From a checkpoint of a small mixture-of-experts model trained on Wikipedia: a softmax router.
Below are experts of layer 6 (counted from 0) of a mixture-of-experts language model. Rows are named router (the router's row for the expert), up (a neuron's input weights, with its number) and show model dimensions 448-511. Each number is 128 + 24 x the weight over its row's rms, rounded and kept within 0 to 255. Numbers have three digits each.
After each expert's rows: "comes after" lists some tokens at least twice as common just before its tokens as in all text. This comes from a sample of Wikipedia text that the model never trained on. Tokens count by the router's weight.

# expert 50
router:137151107092143102084156132106158137117186141111145119087084140125121121120111146098136136133138110154160138103148119118120140096098121136140105097152111160163156116131151143110093171115143144
up0:123128121144132084150175129153080115151135119133140161165123089165143105117132133129137115141136126132140120111122126102140136119152160109135139094184119064099152153136126111135100109113113159
up1:146099166143155147146110159129123126101124091109147115148120078123134099145090100125127122139140116094178143127106177193159156142167132117098135122165098127103120141147151147184122142139136156
comes after: " in", " ", " the", " However", " as", " In"

# expert 48
router:119110076127127129115090144101127141147113151135142121133116124111143153136172078125101158105080115144143142118161114104167155178146148111150080113104151100128080088131145117117145174124130127
up0:119099107104165098123126118110110157092101125141101159117158130126147118152141133133103131137120139152166128101125140104138115158147148097080104104121111130149116119114149102148154140115154152
up1:144118113075082121116116118156133118116135119122130141175130099163099104102172136152121133150144102152118134146123150146093132110125118140132123121144144119144122114095143155180146126131107147
comes after: " it", " which", " It", " that", " was", " has"

# expert 4
router:115134097104113147105127115146092137156132112080135134153093138155163124142173088119105132094107103170177132134131110143129133131125151146126116155120149115145183151081116145115134121127127127
up0:128050104123190083129131117184105136102140118113133088152125128155100118143122168155122119144087140141162154155141098154131109137111123134118119088151126168111102114117085160115080143113136096
up1:155128125120124094091154143134123133070122108111153144167126120105124104162167117119154132117137074112144115080100138123134100114140184173104111143151113148125142128142091148184155093084089178
comes after: "0", "4", "t", "5", "8", "3"

# expert 45
router:137089081134136140134079104154116157118112162108100136133121156132174135168098122076095154093096151145141146128185116146150138153127102147157078119128102167160128074177164116100148085130100082
up0:091186125156136075118130136168139130134166151159125156174135121067110126133108138130128074146157126071128139125132107137078144212146085115151138112128119110135170107115131162118155141140143123
up1:073141146089085161096140118112096189163131103115100134114126128116135138102171096187105125110148167107148175140147096088125138178134114123093130092094122130123096136138132089120110112154125129
comes after: " a", " the", ":", ".", " as", " to"

# expert 53
router:090093160145140151138103121145135150151120149089162100143199107142157155130130160082147106165127164091127096127096154159146103145157097131152151130102102141148120101085120116127122080148119110
up0:172135094108111087118112128132132151146141098168130142160117132116139096157099156109129117173119120146084143164106103120162150089130145155138124111097147120143071158130135133164151113143101181
up1:152105153097164091113131104126145108125145113114109158136128096128132134120141072145161065140164138164211140133147112128132112091133147129120121090172093129069116148080110144118132123129122178
comes after: "2", "0", "9", "5", "4", "6"

# expert 31
router:075079152117164134134113131154151146122151178098134107129127110136144115098109152108118112184132151081125125137106148152145110140101079140145157151128148126136126101146111147130138174119098089
up0:120125118156156116095121119112106106160145150124162127148099155095099129116175143141127124139107113129105114108154130113105104129077124158148166113163116125127156162151136120112099143104081100
up1:182142157129143144109150141127075119113117086138111148109133150149172188094184101113097107123123141075116147113138112142131160089160119134132138134121124128135061100090130119109132120166153130
comes after: "9", "1", "0", "8", "2", " ninet"

# expert 1
router:124145092097110108105132080174120137080135163116154110106103144127154149143112145161151121121173167103128106136110144119138117150142100179104147133130078130088128145140145128116114108139104127
up0:105107126129146132149157118124104133073124145131139120121123162140117156134162128078113146093147135142128109123131088125143088118108128105121109120127132168143134140144142134131087128097116074
up1:110146127154153139112127165115133145123118120123081141121209135105115137134125133145138157162167105102128128145112139119145117084183133141138119100132117115118104116114111126126110137158124144
comes after: " ", "°", " (", "′", " |", ":"

# expert 28
router:131114167123106136131118123112138118146138179126113128133176144152133125132089119089094120123094172089126125138175129141097143080142118140123116146110130120152134122060138113148119132090104115
up0:133144125149132078123141158132120125147103152152181134102155102150145133145151146118127103108089116129120137139146111167139143134141142154140097106095198131142098130125107138141106086120145151
up1:102139103147124146138139123141159173152166141137157163173140097140141108124128090146187091141128115118100110127149100154131144092064133146132117092130140161080125146127145137108129137113121084
comes after: "-", "\n", "\n\n", "″W", ":", " •"

# expert 59
router:170141131118117067148156171136108092151122128139117158112109160145156163141118118103106069140095112123105126157123117124131120123139111118151136150111123160141093108128109094111123090164123123
up0:114105154126099188116129133122112123160126091124128123147112166125137161135124105163116152149154086136151137172095140138085129139127128079110116089137132145156092126067155151126128103077087109
up1:167141137149148155134115136135124106139118094115131164192151139144157133112149111126135136146112156119166124100131091095114156087115112145120095110116159138115173154135099151118138133164142111
comes after: " |", " T", ";", "-f", "-t", "l"

# expert 20
router:131130143086136127144107097131105145150107194137119129107141101111147148132144144153111156111185173141118152117123134121133142152105142145146149115110100117100127153136126094131142158147127143
up0:116143147155111108148130146184100119118153107139102139174126127130119161114119132114137158137137143104122101147117148117166158131131086132119165114164125098120120160175119087174101115107090140
up1:156105144167168133141116120164162094162138147111126119137120146121153096150127122130139087127111166145117096122115121149102117108104088118128087121165125122153152134114152141178130097123081115
comes after: "1", "–", " top", " Best", " special", "(s"

# expert 10
router:161119123125114143092098070130127165089100127125123140141120159113107123138148116135110165128139066142150138118131131134127117175101113108138112163114090118142134137159170140112152163085151105
up0:132144174099168158158134126139152096127126143128163142120125157144136133163124138132124096144093130148145159085102123136167119157178113136107094123112121153140119132134122132146130104118134129
up1:164148134100126093120148155143088165128153127115115153156132105151120105176124110169143115122100126126128135145147146143112141108154174128061157127154142108161122136137102118117115118120115164
comes after: "\n", ")\n", ".\n", "==\n", "|", "\"\n"

# expert 41
router:142164083074123131120106172107128112112144091120118132132104111137158109152127087131134096128124158125118163118137146147106109157149163155097101150105129147114106128140132133120137104162158175
up0:075090132136152160116154106174150132082148127090133140127162134114116126126109154119126137176151115118132120127118162087121094101102075131119135109137123079121128143133116124152120121159113084
up1:113128140120113132136148080120188077138133136121142098141131098104147110156161149139113124126109134145131106137090140100146095132114139120150162117112121127119118184141133127177130101123125127
comes after: " |", "°N", ";", " interest", " involved", "|"

# expert 8
router:132167155137120152109118129125118135097115092137145162104166101117090139121133143121096150129126086104118132141105133163119191131175126148121127106135117128134109128135167127130081106109164107
up0:116172098118169094110132118150118063105109144153159113093111127143105157127112138092149084135134115150139129098129117137146126201144124118145148116121078134092110158100150115134137136100097101
up1:129152094104122098109131118141125127095130127107150134119094105140092134132128132101102154132144107144144134126090128139110151120135141095078108130167130136118111131121140116165115163135155117
comes after: " |", " (", ";", "|", " a", "==="